Weights of a small mixture-of-experts language model, trained from scratch on English Wikipedia.
Size: 11 layers, width 256, vocabulary 32768, 50.9M parameters.
Experts: 12 experts in each of 5 layers, 576 SwiGLU neurons an expert, 1 pick a token, a sigmoid router.
Training: a variant of SOAP for the experts, 526M tokens, 3814 steps.
Below are experts of layer 7 (counted from 0) of a mixture-of-experts language model. Rows are named down (a neuron's output weights, with its number) and show model dimensions 0-255. Each number is 500 + 50 x the weight over its row's rms, rounded and kept within 0 to 999. Numbers have three digits each.
Before each expert's rows: a language model's description of what the expert responds to. This comes from a sample of Wikipedia text that the model never trained on.

# expert 11
It responds to: Institution and category nouns. Nouns naming organizations, competitions and infobox sections, such as University, League, Party, Cup, career, Award, Location, often in headings.
down0:540435525479523444476491530482523437458561509479455493463533443492387611444492506446479487477452534426477480496583524490474437509458569549523473517529480465457496375517469603504582543476495457578438475457472513552518469485504451546502516456520575438489448506448478515554398521516597511532533615433601459460543477592530574499518458482507544492386477452556537437516446603450444483530586519644486594422504494459520486502502480530530552540503468504395488445468617452550472417429594453541465517532421475464441525569513484503545470498473541438500515552636525559439454477484541478502501438489492483558532419428508491440576559501515602484478601534463481506453614449446580496448550535634463536464506484509541531460501433558586559490482522457533492413548428518566501535496485493
down1:540570528542517447487469392536454472468531470459459583476518595491540537552470402508467497484548502512484533489552586518506540507487398435416577562523575498540422524547522518526541461438494459581618500542457502518531484468416535427495574499548466457551519425492474480533406388596537528543570449476564521498500559462522517419440495508524570643492497544468443449526531472407540574613501510441532486529536549516486507474494569549431463558482565594447562529548521497458429482542502479446477475557520345538467581540479562576425573474601492547564504552474560506495438533572527479514535458421491520448518534383547495514538532437514491438460493530530473520598460557525452496465566485463477505478428496467501541599537508417465509524499462494493401515560486613483571570575449484
down2:476514479558533534516528344517472440524441555531492490469585537477463553533482500492511560458579428572456466537431535531444466434564457532508552545513454528532435488549515504484585486490557455470532518482502396652473567499499469453452506504489499435578495460514487537498568475582614528460545492561479494499454485471488447508457455567508617567572493462470474501488515514471535470586588416479473604423474500477463440506506437456475620535463450543444581478485542527402544473463491471511481503466524564427484518505564493522496529533470608546562476569470483506528371399591480494444436463471554511475539499503433511522476548484481565366561369476491485494531418342542506444423541529520511399483409496586464423481457432508541451483529472574513567505503533518484545447528545490
down3:525533642546500474505407570535455412443457506573535515522540479481537492511418503568554506600572561536464558539448518513645433556551447525491555554508481446525536591467519519602481431528490444464575474450483453477565524470419458565501556481504537494476576560486420526480573537512612588482463567630427533414514586490605508552507452570478476502572474507455586444507531602489577409619489444384419474488529408441512524467543468507515549489471550490453444526536509549465517455519525441447533459512451452512540546459484532491484458457552516549602537428493545603566536474554552514478554547555470525433507540432538578498500582536569491483515496498491512498505518482512508501443465468491590499552490526401493495589503436484502474539558457506521517519486487531556551490443566403
down4:496496588476492470511545469516551477489464647418538455451439538488507547479548461524474465539476507494529552473441508559456569562589536577580514525567414550501594632500458505542472409497485536494470443513572481649411540538542394526466506610555491534461549541604408513570448540507519594509499535479496430433499458545590410523523500426498452468521495617523413558490599479540537567587583465475528513503499496512467467506497480493536554499501508524534562426539448466456518497478485468481490548484438474556480418521474561436437487535513501569571556467499496436526582439445489465560548481451482533441572562468500539558407508571506550527490464465456482506605474441410509412524484442490489415537551483519590563520503526470481588518430509597455511477479534472376563474487495496
down5:434486483512535485388626453469437560536389496497475580405462439433463399535544516437439510465514534514556521538563533518533487481514403511542469504507531512445492539463563496447510522412488487464557518508498435471476475402531583469557504559520481581576461446442562511537550508532510513517444503553472524541541543515500549565523479516513501549494515469499436535507549464508540452630460465524508454507550462473537463496505449513496541626522613468410420568488525498503491551500482595422571541508540494568548555471515480551550487472525589307506507489488541472515450563484515584485467468530495430514408443489429540575550458523520586403453505608562520527489569497474521520456462449466488493436547606430599460521605448539545441496553454424485531549510526465589567444444415551
down6:502510380495555427394499564553475530597526490456433450536507517412465564458444493507490466569446507399502456433486591507528473576568409516550527502411467459467558505539538530444494491566452392468557426496481514407450486521557531434508449511449453595491480503487489508484566420513437504544556511601428512531478460526588478544461456552571576495472571488562587509476553481568579373503443470477549495469404371554516479543466442495496533552533446526601460581520523470530490399581634459495578534526493467486461520520466487498542516566507478496478528504541459480426441474581505480489489472462461493551519547574456479527567490533471430602487498460467534481541572525448466527474501543517436522501446461466419404549480353507519554461514460542555521513502504529439606563539519558
down7:535530489478437416511540421494503572466505433516534545395530468482509482494498513473501537448499566530498487481429531532569474556508467384556486474448480528550501534565478555533558410489505529466509574484434458733448489434476516499520542464519470483422490456545508502448536488466492543500493486471504473475527584463571496494464595573614459458496493534563471522413432558481480489492504389452530420608495485428550535460540516441516542551566526524537547471581495460490441497516524445469373466576410533540544500521499593501476540451458477410449496512549601551441508573417471465567537533516544475505619542548406449531415477446520429493528422508502605501403529510441462501490523502515472455496438437517463542540457538559547445420453491544598522500514506382459408455500499436
down8:565540592465448520518563471469525562470505497503462462517427476420496396510465483471434498497489377589437498429548506482484478540471460473500543454437553531505554578477581534585505390515514460545542559533544546482501550527478569503492497455468580484458563504559506455468576463473522534495469475536455468521513438425460489508468450513512517539523502522438460480579531524523512454575490531558424534427483488530447595425485618499483488570469402504486472333443495542513528457562441453436504518564530417402420535450558592517466488542461489519447449468594494489448392440550469448609503550513544471452492529500542500485524386419471543491579566466543437420477529625407589558526478461464484532546532503548552491552500456480597507536511495475486538537598598388468459557489445542
down9:463569599495498442499492601512444445508538571505409451508444392592393529454543517437476397468537512527550507493490519500496482465551562537536408515554522484499543582473505529406396418486459473450559512495475572412516453446570465554448455568545558576533501428378539543583428463479530491499489527582487538449517524526402441512526462455494425446475568499500421527460447420455466565473527517498580483489492640507492457502549552500544509534548516519443489618490563455492538450512459538551516517442569477514539563486495531562473499473435530464500446507546488458535491469521463553530468512383491444579482550426538472377459412529432473616562532443476506533579529533468510487525489469497607549495563525591454536409547602506523506561481550483546455485477432559451500431506515557
down10:509543433431482457445563420477493491587440547551513529511485578540526617510504508465547437496545460525487476525437516466531484422531481567548421526474454467512506521632494496547678507518437491645522428491411471421457505483457618527491523407487486385439488505513436532452546595527436532488592588489427441499450584447515545528549453554466547516527472471505592461527581606554492591487472528417467485550555506481525523496550463509506471531441438506476597463611630431467482466543572514489584566523524426455470484554484518470513484444467514520476447546481497536457565465469427528492528533454528498497493442519545576415438583438449506488444570520479560514482471541437407504515505526563583557516535476538499504520508521461506500451504608541511505564438465479519434552553550487
down11:438516496424415512460470558503597463428486505545526589545553477534563466529473423456413453462524451469455571531527460474536423529438461549479596489467548415394554558536403511538523424512500544491436551538455486474533381557473617512435574500473487453491393439422506476522569552483457455427470537491482480536581559482422501538542453448611471555497551454437435498450533515404515499584582529411551485509405463545528567475449523419503580422576573462464440457511555509550538534541496478521501516502518535516412528528518583492502490590427416520521505490472500451536489491484508561408453508530485490512419509388539433532482454438518544509511415547550421531508510486529532452526498438465550486539511481460530465515466458530449574489529469546528484478591415412590469502629562501
down12:548466492495499612586572493522453519512484477469518593468551435468539476475548461503438484458459537489463566511552596447409570493473509430423427501510486415504433565442507532455504505485583414411468468487461478594516446507427456495514474555559530507479435544547478592546535453523471447550519598483487503487547556562453430468556543494518512486505535485455346516539560555487555431482398441441524438424497540477573437478563521569506470545548561545467516422502469406445468555552440604565470523457550521519516492520487543390475503563429513410562561508531562512554459432399424582436452421417525453493540537522505506573448463436545496562495553442483595521445580465523508455614470483482482560470553496501418422541570486524496470564553583457537482515533476477506473596526513511
down13:566503416503575501564497534510518504495481460524591516480395481567506555563496483434493533494565504517485453533419470516433546482494399539566415508467449510402620506530436551513517590476433547609560587532404496573467522498396575641617467493496612544487450463497562565503500447441480440478577555519550529571511495444514485616465485515604557456480421516513427530452525459490479454530521466474548492440465552489535541555498556538459548517486446560484469469504542483548592469568459479495515550516421487511550541510451397444509497563443651565522473455465511385492483510480531485552552542559472482510451479565553565589476430512536478546495532554541569504438448447527479548514542476439536491535491533541493419527507486541562473466557563531609423499435488472400473516496503472
down14:589519470578464475420524510546523511548441505544509529628447543499454491476526480479523531540542487512504464520539503465521474557506527507515441517510476408522462605508446434455477514506466460529520493494661487543497526442428451446472495457415570522581588441476493530499485413498533550560496462441605499393478522473434481529486426455513407566511562494539524462476499504504477548501412553541518463405513426551553468420486574453447429490610582535424492473382532429528564435483496410564498472461509458465532552486573516530459552434549480397444446513488590493499564586458424520417603534380491543457531556490425432514479524524560447585569497425522579447550452475562469559404559434507537542520502476498556488563521507474498509430468529493635504508505539479497444495548564517
down15:589513455436411497459451521524435590504410578508498483503539477475544481528456432477486523544497545507544503555395574477533462604583564487485497532433551596485577491469495522445417513445518452415478485450501462459488484473508506571406545557543470453437542497563485477497571455521518446554488450398484530437604520537441513513481500425556446440490452473497580488478437521503488554542533496489523445526635536551511563471442433478519489518460479535519507481430536416580537486532439574546507455530531499600477473449404450460551470569444535541529456534510490503539534435535508500511440446506457450462593535436474519523480449548491479512495628552580535575619424576530484475454589462437451446450425491488578562551411598363528514498459511610563549466491554462593545519515488473
down16:495415421477493500562501555547437480454653520579489493512512422478524540536511466428444543531544401481467438519474470474461522542463532515441531549503480510540441467433607426596511433411480515659462442543620515506466436417418562542483490468545500490490489455529392457553531588557465457536441449547526561427488481516494417471482505458479490527469442410463455445558562464490470476481507459481446500504478496471458472476517538497653557539414476468526534481433422464618551565490536463490466525434499480486557620518502517514452422496566556508461527589527612454535568461489467477594438549483503523472429454412481562448511408457559443478536496471398512547475510465408505450475530434503472513482466474481509475444454551525508420512575424470480454451559518481531444465465548554
down17:595501543504502469528574501556584524500496528447508505490534386493497489554517547439423373491576492524474468509464582475522448482603485574513540492493470457504457527507590485516444535437521510427525462512612586390469467501441473583464516513523424419505528541581490552599511584497452506474516505571468427365502501525563502480545533560436555494552475497508450518456433530485500501526581485521502528539462522538466508519522556643472459499490520591450574496510542526533521523443465446476411517499552480480494487438572447507582558483470474518526446571538541444439436502515463519622340504442456481543466536498478433489517498521495576585570518448489444510482467515421602429420442459553520474450455430472521501523458649463564511580425536470467514541520360492564492485476566534
down18:583536582559557482470505611498572523546529507478558514492443473439488509483447531434479551551604534519466522479413494363473494555509460469425416379522503512444564638568611466527470484479521574554499482533511549439502469599577590622421437436424624553516501475550532579482441421511549541466553535544498507540476514524513470505515491559476530490458466448520488529452544524493449545548551504396496576482504482511502507545467471571549539584437507605480521444526579449505470435526525460489505524459576491606584477448544484540520533406523544541379525468450478423550545549571606570506517508544437501467478454501436447530425570547434457497472456459480475540477480443564489529546647485557537511532549512501491476505503481502554518519447451498530520485488436472513574510475509413
down19:518532561528520594538447562541563519468564590489455583488442479576496667521360477539554608525480426503496416518392517413584541416552520565559463446497543442509533494578504459469551473548472459566526478546527445522555579590432423567582569506471570499519511557433508509549463512490584562493532465512507464487464457485498547440462505512519449561503482546424492460488400510508495568488514486553518470526529515508539544434477502556548556520509594483464437579544447428493444475415597505592578546503483504406513546528384533454533560435512405495461514502481448527558532544526478500559508506493526478530503578508449378604567498425577485559528440466485547559518488530516535637419478424485464441550518479504465526511509461597496510475457532478511523489479476557542527539487456455
down20:499454469485484524408503463537604374447540463486508463408493538566517408517402409512566487536501525552511493506509482480516464586471525526534529427376414513496542435523482493505494518469558474537480521418514454536494525459538509549410553506495483479478517448496435469461535442432526374427396573439511453407468536485472618599542505485530583459479483479559520488513507490470426455495617410429571471452460468466446526561595577433584507535530457491534560496565563480442444481552514500523461502493569498503466421476478439553579448516478473496525487571525426488479479470479418477440533539523503533488533561530506521604448469520522492506502539519505418488474512560422598474542586573519506487484486433416540535499503453480479433474533481495553737548515530490476549570486557437
down21:488422459455547512586475443501509573623474486553457550534612433588393589482417436522474500538496525545535473589491551435538460457534471494505430545613593462484471516567565573475500449443464480550471487485512481545509441463508534506538537485600474547379505525451470501502468452585525410490528490580536543410454485441600517491584464504458535492550511459392419501477450536464520507526569456534481434521486556482498464491539468498600499461448492501512478506575401449485447557450465492409456409458579572482539516471543545481561583438491496531570420518507504503497433535532505449555442601538555482512514546509456436549475499346390538528440436548508441547475455466501498483461539484481495589579588445473528515479486545459546506476533453502452480607441492397466544530455535462
down22:488455518484522484542521445523480397519592388569487449369471568506492454480510562487566511621577487560551442448383491451555526396457524494532522510526419487565544527465459530616519494387382466509533508579472499562446493523488404497529503447402441525457525451570487481514527462543461484596483598446530577541442492503521537522474554535488542604527417536516484533604530463522480515518385529473505483454436457418418527529421513513524495469456494476452564449480407526504534513571463390450523521527499512528386500535610554496448562536477560549483575539495476478511559479518434539419508473494512479465523446462527504529580473512552469408494534401460522495414461407550532538504469445546425485481472556433467528529493452455420461494480423440497583525541484547533455568472516508
down23:498449397467520534563468577552479512527523413561523550550507485494419488578465484531488472503492539474531518484516471559630492552514574465492479426436448399523474593538435437414385557511501481495518470534481526544444401408569432560560521523483436476573536507490552525527518518481510419550526467528530547506513484524509490452551561482558469493502486547444582450444632543471513485495471527506447547464484486475524512438538536467475388536519506447511618416478548448482535482489547481493490483487485547539552467540511474486522554492468524445570485494457480434518441487533468515541526524452652561525525358557499459535522537477556495563531444468554540499490514425474488544634586420510559540459533574424561533559376554432421517438463509568538393595570440449492579396504524434
down24:582416551520590470443610502547543577540500552567519529441480497498458494509489516563429485396495505572513497473498557540462417567461516446453490453544495519429529360463502530488501445452432411491504468515487493588463542476578540518485558447546545477384461446488493435554538493400546539521502623503542518534516454510561469523521413453531543520472473513522512513459499500489611521571480584606543505428451526492535506577471467519550449556525487479543415595503590618542488540520559502589490500501495508508524415469464486515485478472403500397538578350488495490483502491495572605598482461536561474502497571480512537482526504400468475486583458463513611541467564513537432528480579549438500494531382474508460477491377519506493564586477438495557515576544492512563533495452513477
down25:443445564535477606480611551458509438566419556495517479573523409556343447504550473501480460493470436521493509503581485398375530447516453484479522444534488519492510456469431542531475450527488539550576489515461508534554516423518434457527460450499602633438507440517512459512426377463550479480503565554522462544540489485503495505502489500443400505431558482546413528566510500428565492376616535484545458510449527556455486555499456500520558438571524550463474506528555480458562424583447420410480480413498463475511509437528518520543474562519395481506524457423467435419461482448471550466468421545564513528480555484587475449518552525522512446497500534504513538553601525534483491431457468414509464485538525504555571519543544542603466431490493406453373464536495554549469483481517517